Weights of a small mixture-of-experts language model, trained from scratch on English Wikipedia: a softmax router.
Below are experts of layer 4 (counted from 0) of a mixture-of-experts language model. Rows are named down (a neuron's output weights, with its number) and show model dimensions 0-31. Each number is 50 + 12 x the weight over its row's rms, rounded and kept within 0 to 99.
Before each expert's rows: a language model's description of what the expert responds to. This comes from a sample of Wikipedia text that the model never trained on.

# expert 57
What it handles: The word the after prepositions like on, of, in, as in on the north edge, plus occasional table years.
down0:63 45 41 43 62 37 55 53 45 58 29 61 33 59 42 53 51 45 54 40 87 48 58 47 62 61 50 40 74 47 32 48
down1:35 64 63 62 50 58 53 38 59 43 60 52 77 39 13 73 42 42 42 31 36 59 68 69 38 50 39 58 52 54 91 52
down2:45 39 41 45 44 55 61 47 77 60 50 58 39 73 43 40 68 39 41 54 57 56 40 64 52 57 32 50 43 52 42 60
down3:42 69 55 43 46 54 48 50 66 41 52 33 33 58 43 61 58 53 44 47 34 59 52 54 59 64 36 57 51 60 56 24
down4:47 62 54 51 55 54 62 52 81 52 57 51 59 50 45 34 56 37 49 35 47 65 24 57 58 32 61 59 43 46 68 21
down5:46 39 37 55 58 36 66 40 56 45 44 28 47 42 47 42 34 59 43 57 74 48 53 46 55 47 41 54 49 34 49 67

# expert 16
What it handles: Word-internal pieces and ordinal suffixes, such as th, nd, rd, st in 98th or Eskilstuna, plus line breaks inside tables.
down0:53 67 57 57 55 62 42 37 42 52 65 39 45 44 44 69 45 23 35 40 66 63 63 45 47 43 35 74 56 65 53 58
down1:50 39 30 56 57 46 52 46 61 42 61 42 62 50 52 35 57 63 35 34 51 57 48 37 42 42 65 45 24 76 50 67
down2:41 57 53 42 55 47 45 34 61 58 65 65 59 44 30 52 60 57 40 54 57 66 53 49 55 36 34 28 34 41 43 51
down3:59 29 63 45 15 67 50 51 54 51 45 44 67 52 49 52 65 47 53 40 49 49 56 51 60 75 46 60 44 61 50 69
down4:66 62 57 42 40 56 55 51 53 36 72 58 62 54 50 57 39 67 36 44 45 37 68 61 45 68 64 51 43 58 49 44
down5:56 34 69 46 35 55 36 59 58 39 76 42 44 25 32 68 65 59 52 51 58 41 43 33 40 53 56 43 53 60 65 53

# expert 55
What it handles: Field labels and first value tokens in infoboxes and taxoboxes, such as †Sauropodomorpha, Website, Genus, bullets, opening parentheses.
down0:58 46 52 46 53 45 40 51 42 54 42 40 49 49 50 54 35 61 34 57 48 33 68 48 49 68 44 29 57 38 45 37
down1:48 66 67 23 45 61 78 20 34 57 45 45 39 72 50 49 50 28 53 45 43 37 48 39 34 52 52 69 52 58 44 33
down2:62 55 75 45 49 31 40 60 50 61 45 72 49 53 36 40 50 51 55 50 50 28 47 50 51 57 45 64 46 29 48 50
down3:53 51 65 76 44 43 47 32 49 40 56 69 64 64 42 65 35 76 54 57 49 20 65 45 54 38 65 32 47 36 32 50
down4:53 55 63 31 45 51 64 48 53 48 63 62 45 59 44 43 46 45 29 76 59 63 34 51 43 48 64 53 23 54 37 53
down5:64 65 35 43 31 37 55 57 48 64 66 59 52 49 54 49 50 53 46 42 45 41 26 50 51 56 53 51 58 71 45 71

# expert 21
What it handles: Small numbers, mostly day-of-month numbers in dates like on 7 July, plus table cells, yardages and issue numbers.
down0:67 24 45 55 41 48 55 70 24 51 56 44 46 56 37 43 74 41 45 59 78 51 53 62 48 35 59 57 58 41 52 58
down1:38 39 68 72 27 50 46 51 34 62 51 43 58 51 48 60 31 34 28 51 48 60 48 46 33 31 37 73 74 61 69 59
down2:56 32 62 42 37 55 58 46 54 55 47 51 50 46 40 45 53 61 63 38 47 36 50 49 44 67 45 55 65 55 93 58
down3:37 39 55 49 50 39 61 54 47 45 44 36 60 45 35 48 46 55 62 55 50 83 32 50 51 84 66 49 72 72 70 52
down4:53 55 53 23 42 71 64 52 28 58 62 55 41 28 49 31 49 52 58 33 59 49 42 64 59 67 40 64 49 56 35 40
down5:45 55 57 50 58 55 48 75 49 40 51 40 48 30 60 52 43 38 48 63 32 71 49 25 40 40 62 40 36 62 49 70

# expert 14
What it handles: Articles and determiners after prepositions, such as the, a, an, his, in "at the 2012 Olympics" or "on a Saturday".
down0:57 40 45 44 29 55 35 56 64 37 49 44 52 41 47 43 42 59 54 50 65 36 48 51 68 74 38 61 53 56 57 64
down1:65 44 52 56 39 53 38 45 77 43 52 53 25 43 47 44 62 49 26 49 53 43 65 42 57 63 38 66 64 49 48 44
down2:62 32 33 39 51 55 69 39 66 59 38 70 51 59 69 55 50 67 57 48 50 67 55 56 33 45 62 54 61 42 39 39
down3:54 72 46 59 69 32 43 47 53 51 45 48 42 53 42 52 44 50 58 40 42 48 50 64 62 40 49 60 57 44 56 49
down4:48 57 40 74 74 44 45 40 47 48 55 39 42 46 36 51 54 65 50 55 57 46 51 58 45 43 63 39 44 55 54 51
down5:49 46 45 33 56 42 61 39 56 56 25 69 51 40 52 39 39 69 40 71 38 78 47 39 53 59 29 58 50 57 17 85

# expert 9
What it handles: Line breaks and = marks closing article titles and section headers, infobox list items and table headers, such as History or Background.
down0:60 52 54 48 61 73 54 66 53 43 77 43 56 47 63 44 71 64 48 44 60 51 59 50 41 49 64 52 55 51 62 60
down1:57 75 70 76 59 36 59 61 53 51 47 37 54 38 53 38 32 75 60 55 56 52 58 59 43 44 64 37 40 39 62 52
down2:45 55 58 55 41 52 52 49 61 74 35 44 63 51 49 58 65 63 47 45 27 52 36 46 35 47 45 63 51 46 53 54
down3:79 44 51 09 50 68 49 51 46 43 34 73 33 59 53 40 71 39 54 54 44 37 47 67 33 52 46 58 49 62 46 44
down4:29 63 56 58 52 49 45 55 67 43 54 52 43 40 72 40 64 40 52 46 60 41 43 46 51 51 56 42 24 55 46 44
down5:47 48 47 59 57 28 69 58 31 58 41 49 60 47 51 74 62 36 16 49 47 66 65 61 49 47 42 50 40 64 55 28